Weights of a small mixture-of-experts language model, trained from scratch on English Wikipedia.
Size: 11 layers, width 128, vocabulary 8192.
Below are experts of layer 3 (counted from 0) of a mixture-of-experts language model. Rows are named router (the router's row for the expert), up (a neuron's input weights, with its number) and show model dimensions 0-127. Each number is 200 + 40 x the weight over its row's rms, rounded and kept within 0 to 999.
After each expert's rows: "gets" lists some tokens that make up at least twice as much of what it gets as of all text. This comes from a sample of Wikipedia text that the model never trained on. Tokens count by the router's weight.

# expert 2
router,201,221,163,122,150,278,188,172,244,225,179,165,154,141,174,176,180,251,164,281,185,177,178,154,196,198,218,145,142,164,212,256,168,177,200,213,256,204,193,269,215,221,265,129,207,175,168,228,224,172,144,253,192,133,236,207,178,168,148,138,201,171,189,262,192,148,134,192,242,172,215,166,203,156,205,192,147,220,212,167,229,178,175,175,246,238,200,251,280,163,128,264,128,205,166,147,169,218,230,262,237,228,166,173,169,248,167,232,186,283,168,146,237,151,226,186,189,122,170,227,227,194,162,284,232,224,188,208
up1,161,212,182,269,215,236,255,229,195,202,254,158,172,214,195,150,157,182,206,231,207,224,142,207,159,177,229,161,198,288,216,189,232,192,207,186,184,200,221,158,189,257,173,192,270,239,222,53,135,205,241,217,167,184,224,222,199,166,166,191,116,261,227,197,207,244,199,242,240,233,196,137,176,212,187,211,121,243,174,168,212,193,228,111,147,130,211,169,157,189,198,189,204,164,275,184,216,177,253,197,194,187,197,244,129,217,193,250,148,180,252,276,264,205,202,131,272,239,139,225,215,205,206,180,111,145,180,187
up2,201,211,197,223,243,192,195,172,143,167,275,202,273,304,177,195,173,179,203,186,210,140,206,163,172,155,219,198,168,212,240,117,277,240,219,235,218,197,257,197,194,148,142,233,254,211,230,131,184,277,251,160,196,237,216,203,248,286,188,178,207,243,242,134,291,229,247,242,192,215,178,168,202,203,198,183,245,171,191,160,240,222,179,216,124,242,211,223,182,243,238,160,225,137,259,250,214,246,197,142,186,164,252,296,252,173,218,178,238,170,236,226,227,157,215,221,185,231,254,219,241,195,184,109,220,241,151,209
gets: " a", " an", " ", " the", "8", " his"

# expert 14
router,202,225,158,119,163,283,191,178,229,229,180,161,156,141,176,179,184,244,159,283,182,182,172,153,193,183,214,151,140,159,216,259,167,172,200,216,245,204,182,260,205,219,263,131,203,187,176,226,221,176,141,254,183,133,238,206,186,166,148,138,200,166,180,264,182,155,124,194,243,174,223,160,209,160,209,188,148,204,216,177,220,182,175,170,235,236,199,260,276,160,123,260,128,209,173,146,168,220,233,268,243,239,172,161,174,251,172,232,182,278,168,148,241,158,233,179,188,119,171,225,228,198,174,293,223,220,193,210
up1,219,222,142,287,248,195,203,103,166,235,238,257,235,249,158,211,167,187,206,243,289,295,192,244,142,185,257,223,231,306,216,198,183,207,270,148,240,241,176,85,209,207,166,205,261,219,223,103,145,268,231,189,195,180,272,181,197,174,184,222,148,256,210,173,185,238,211,213,168,246,207,182,184,252,167,219,189,192,156,176,171,226,206,181,166,171,259,171,152,223,223,207,208,180,238,202,176,156,215,191,188,192,182,208,166,177,190,245,208,185,281,219,268,196,230,167,243,254,219,203,176,154,244,180,149,153,194,237
up2,195,173,277,191,220,198,246,219,169,185,206,219,193,199,106,224,166,168,218,212,140,246,208,153,168,179,166,192,180,205,205,76,201,179,251,266,197,200,232,129,135,132,192,211,206,200,169,187,188,200,198,221,251,236,181,143,283,290,245,154,127,189,156,148,299,201,212,166,198,229,156,171,281,220,209,211,251,183,192,113,240,213,177,253,161,277,243,249,219,181,200,219,202,149,229,184,259,230,202,192,216,211,215,280,186,235,285,164,207,201,237,244,147,188,191,194,202,229,269,230,245,212,169,172,206,233,216,216
gets: "ly", " |", ".", " &", " in", " un"

# expert 31
router,200,220,165,127,153,281,188,176,244,226,178,163,154,143,177,178,180,250,166,282,185,179,179,154,200,197,220,146,138,162,211,253,168,175,197,216,255,203,196,268,210,223,268,128,207,170,166,228,225,178,143,251,191,134,239,204,176,167,146,137,202,176,190,260,192,150,135,192,243,173,217,166,202,154,207,188,151,218,210,167,228,178,174,177,247,237,199,253,283,164,128,263,131,202,165,149,171,221,234,264,234,230,167,175,169,249,167,233,188,286,165,146,238,151,220,186,193,121,165,224,229,195,163,284,232,227,185,207
up0,219,185,169,267,220,185,194,235,185,136,205,177,190,289,186,205,226,181,202,173,275,192,185,259,183,177,185,154,230,206,186,138,171,219,223,166,234,159,220,160,203,147,144,264,217,247,244,227,193,178,251,143,265,203,192,176,255,143,192,197,202,225,262,221,233,255,238,163,183,168,143,186,164,215,232,166,186,199,158,224,171,213,161,135,148,132,196,206,196,213,200,147,233,204,277,182,254,262,160,137,183,200,188,233,264,201,188,180,93,190,228,287,179,240,143,156,198,288,219,112,160,229,248,216,126,159,178,149
up1,172,140,172,242,272,182,259,142,208,193,213,161,233,210,137,221,122,167,207,257,221,275,174,260,230,176,222,206,200,282,159,179,242,222,301,180,214,201,188,159,168,262,206,195,210,247,218,124,165,240,282,195,232,205,165,174,219,168,201,199,146,306,168,158,219,195,217,192,208,204,249,160,187,228,213,206,117,228,176,218,136,157,217,118,171,114,184,92,208,235,173,217,182,173,228,260,222,211,229,202,194,208,199,151,163,212,176,218,144,187,232,208,227,156,170,137,200,251,249,239,183,192,169,181,171,182,231,255
gets: "t", " is", "sh", "tch", " Ste", "ang"

# expert 17
router,198,219,162,124,152,280,188,174,241,227,178,163,153,141,174,175,181,250,162,278,185,179,182,151,196,196,220,145,138,160,211,258,171,178,198,214,256,206,193,266,209,224,264,128,206,173,165,228,227,175,142,248,191,132,234,205,180,167,145,139,204,174,190,259,195,148,126,193,239,175,218,166,207,153,206,187,149,215,214,170,227,179,177,177,248,234,203,250,281,162,128,261,136,204,165,148,168,222,232,261,240,227,166,174,165,249,166,234,189,284,165,147,237,152,225,185,190,122,168,226,228,198,164,285,231,224,189,212
up0,184,190,222,248,228,152,189,239,235,211,217,218,181,276,172,211,228,155,224,139,257,211,227,221,145,233,185,273,272,202,185,77,231,219,184,157,213,214,246,126,225,213,147,276,189,266,215,218,153,162,275,135,227,229,235,154,247,164,214,168,210,234,203,165,226,237,247,167,93,229,148,186,142,232,219,159,209,173,159,181,140,255,209,182,132,195,215,117,135,198,218,174,246,218,217,199,219,210,201,124,197,193,188,223,175,233,262,204,234,159,248,215,230,208,147,133,210,268,199,135,229,221,218,176,215,183,192,189
up1,173,182,202,277,280,199,255,132,204,236,226,217,208,209,180,206,188,189,194,245,199,239,179,176,160,170,243,175,182,299,186,169,209,184,199,195,254,267,250,132,218,230,159,202,215,263,194,116,131,222,253,176,276,237,194,217,232,204,198,170,119,254,187,200,192,243,220,242,185,252,220,156,165,282,168,199,161,235,188,182,192,191,232,150,142,75,200,155,195,245,183,225,211,139,218,236,228,152,230,198,181,213,176,195,199,169,241,269,159,198,223,189,260,153,189,109,225,262,182,219,238,177,199,160,169,138,267,238
gets: "ac", " more", " Art", "cl", "ad", " a"

# expert 19
router,198,218,165,123,151,277,189,172,242,225,180,162,156,142,172,177,178,250,165,279,184,180,179,155,198,196,218,146,145,162,211,253,167,177,202,217,256,202,194,268,217,225,269,127,206,170,165,230,222,173,145,255,192,135,239,206,178,169,147,136,198,174,190,263,195,154,136,189,243,172,216,161,207,155,207,189,150,218,211,174,228,178,171,176,243,240,201,254,280,163,127,265,130,202,166,147,167,222,232,263,235,225,164,172,166,249,173,231,186,285,164,145,237,151,219,186,190,122,168,224,231,193,164,286,233,223,182,204
up1,157,178,210,282,258,166,224,195,157,157,208,196,224,302,190,192,158,191,208,205,260,221,178,260,167,190,226,233,233,274,181,191,231,197,238,170,175,192,188,113,164,227,156,263,202,204,272,118,162,199,246,204,199,227,153,229,251,225,247,209,155,255,222,145,243,214,254,219,136,210,209,157,205,211,164,293,152,169,168,180,162,230,221,178,88,118,186,171,152,178,220,133,251,169,271,228,223,181,197,130,169,189,183,208,162,174,244,209,166,179,221,262,194,234,225,159,197,286,224,169,192,187,211,147,148,202,212,210
up2,183,247,249,276,152,211,205,150,187,196,146,215,204,234,200,214,148,138,205,207,187,178,180,197,126,227,124,212,196,222,237,153,245,168,180,179,206,146,189,128,110,254,112,230,193,191,230,267,177,195,202,164,220,254,195,135,232,290,227,209,161,229,180,163,284,260,221,200,149,223,201,223,226,201,213,200,208,239,162,143,161,208,118,210,108,245,211,276,197,200,249,171,237,229,205,198,237,153,289,182,207,177,204,298,171,234,200,217,188,208,249,156,211,203,260,195,224,222,185,172,188,238,157,176,126,229,181,148
gets: " ", " \"", " C", " its", "C", "tic"

# expert 16
router,197,223,165,120,155,279,188,174,240,224,175,161,153,141,173,175,182,251,163,280,184,180,175,156,193,191,223,142,141,159,213,254,174,177,200,212,251,203,191,266,213,222,261,133,207,177,167,228,224,177,144,251,190,134,238,209,176,167,147,138,198,175,188,262,187,149,130,191,242,170,217,166,206,159,205,191,147,216,212,170,228,182,174,175,242,236,201,255,285,163,126,264,133,201,167,147,167,223,233,267,237,230,165,175,166,250,169,229,187,282,165,145,238,153,226,182,187,122,171,226,227,196,165,288,229,221,189,210
up1,153,222,113,268,221,187,230,161,241,232,239,188,254,243,187,195,219,164,210,238,197,261,175,234,142,180,291,240,197,302,188,152,170,192,288,216,219,228,180,130,169,208,181,194,213,274,172,70,196,250,255,209,221,187,192,175,199,241,173,215,126,262,177,148,219,219,203,177,175,250,178,119,210,253,196,226,148,181,178,174,174,139,268,187,167,123,216,161,157,216,176,229,202,189,228,235,232,162,199,202,193,204,163,179,218,157,180,222,203,175,241,177,220,154,194,133,214,269,224,224,255,158,254,203,162,167,211,259
up2,190,143,235,207,260,186,196,177,142,177,199,237,182,229,141,191,192,145,209,202,238,239,178,165,215,153,175,248,216,227,250,84,282,139,251,203,209,205,257,191,237,226,230,240,160,183,196,131,208,240,196,183,171,207,261,151,288,317,233,289,214,159,187,172,288,224,220,198,192,246,215,197,188,229,217,207,176,151,196,161,260,151,160,195,160,260,221,209,238,190,218,146,240,186,293,190,250,229,191,189,208,214,249,257,224,176,137,206,178,202,202,181,221,188,117,197,198,188,255,233,233,214,128,140,199,241,227,197
gets: " ", " an", "\"", " that", " a", "."

# expert 7
router,204,215,167,124,156,278,192,169,239,223,177,160,153,142,172,179,179,253,170,286,185,180,171,155,196,198,219,144,143,162,215,253,173,170,199,214,252,206,193,267,212,217,269,134,211,176,169,231,225,175,146,246,193,139,245,204,174,172,148,138,201,176,189,263,197,148,137,197,242,174,214,165,204,159,202,196,145,215,211,179,231,185,178,173,239,244,198,258,285,164,127,262,129,206,169,150,166,223,234,269,226,226,164,181,164,252,170,230,180,284,169,149,237,150,227,178,187,119,166,227,233,192,166,291,233,224,185,210
up0,145,116,181,208,230,118,168,210,266,146,233,198,167,226,294,199,233,230,184,178,241,148,259,233,213,148,228,215,206,198,173,174,150,171,197,148,275,179,214,203,221,203,176,229,168,246,226,213,181,143,262,105,218,172,223,157,179,177,175,217,168,118,258,222,320,204,237,116,217,280,159,234,156,281,195,181,205,195,154,236,215,202,176,170,147,195,199,204,148,217,210,153,213,168,254,249,175,223,134,182,171,215,208,201,204,186,200,179,166,171,180,197,212,182,207,126,152,252,184,180,167,164,226,189,158,185,164,108
up1,231,187,135,266,272,220,250,156,160,236,239,163,254,239,162,182,176,159,215,226,265,294,234,314,197,201,257,232,272,274,207,233,229,201,271,233,184,259,191,143,187,209,190,218,254,244,186,126,161,235,238,203,195,207,202,173,220,153,208,193,171,230,172,152,250,217,215,190,191,211,184,207,199,273,201,274,162,238,185,226,166,208,208,193,154,157,269,107,187,170,218,239,199,177,203,242,216,182,250,198,203,178,207,200,216,145,220,256,243,182,271,169,212,173,173,152,243,245,235,245,187,169,177,201,101,157,238,247
gets: " ", "1", " the", " \"", "D", "R"

# expert 0
router,195,222,164,126,152,280,190,175,245,224,179,162,153,141,171,175,180,250,162,278,184,179,181,153,196,196,219,147,139,161,215,255,169,177,198,215,255,206,195,267,211,224,267,131,205,171,166,227,225,173,144,252,193,131,237,210,182,166,144,138,201,175,191,259,193,149,131,191,244,173,218,168,204,154,208,189,148,220,214,166,226,180,176,175,248,236,200,251,283,164,129,263,130,200,166,146,170,220,230,262,241,226,166,174,168,248,168,231,187,284,169,145,240,151,224,189,185,123,168,224,227,199,164,284,233,223,187,210
up0,222,177,231,223,207,267,178,152,250,202,197,218,161,273,186,186,273,138,207,193,238,156,196,184,167,181,183,143,261,172,229,147,250,235,173,220,238,162,301,161,205,208,195,221,134,224,308,222,119,255,219,149,149,175,236,271,279,180,221,223,131,156,149,186,185,254,232,117,248,228,187,193,167,269,233,227,147,203,86,241,224,203,184,166,266,221,187,115,222,251,186,188,218,226,228,217,204,186,154,170,194,187,212,178,190,216,201,238,201,209,203,229,193,176,238,163,177,241,181,165,262,171,200,197,208,179,244,151
up1,133,152,221,256,202,223,224,141,178,205,245,201,169,231,192,176,173,173,205,228,282,196,135,196,161,204,188,213,214,278,235,183,261,214,213,177,174,225,158,105,155,239,197,220,219,239,264,107,94,259,253,175,208,193,210,224,236,222,238,200,153,285,215,228,207,229,230,229,135,237,205,211,152,220,150,236,132,239,128,194,157,220,142,130,118,152,205,159,214,187,235,223,214,194,257,190,211,144,222,179,189,182,241,161,217,209,220,267,217,203,228,218,242,243,233,124,244,226,171,189,160,114,176,170,190,190,233,182
gets: " L", "t", "sh", " A", "l", " M"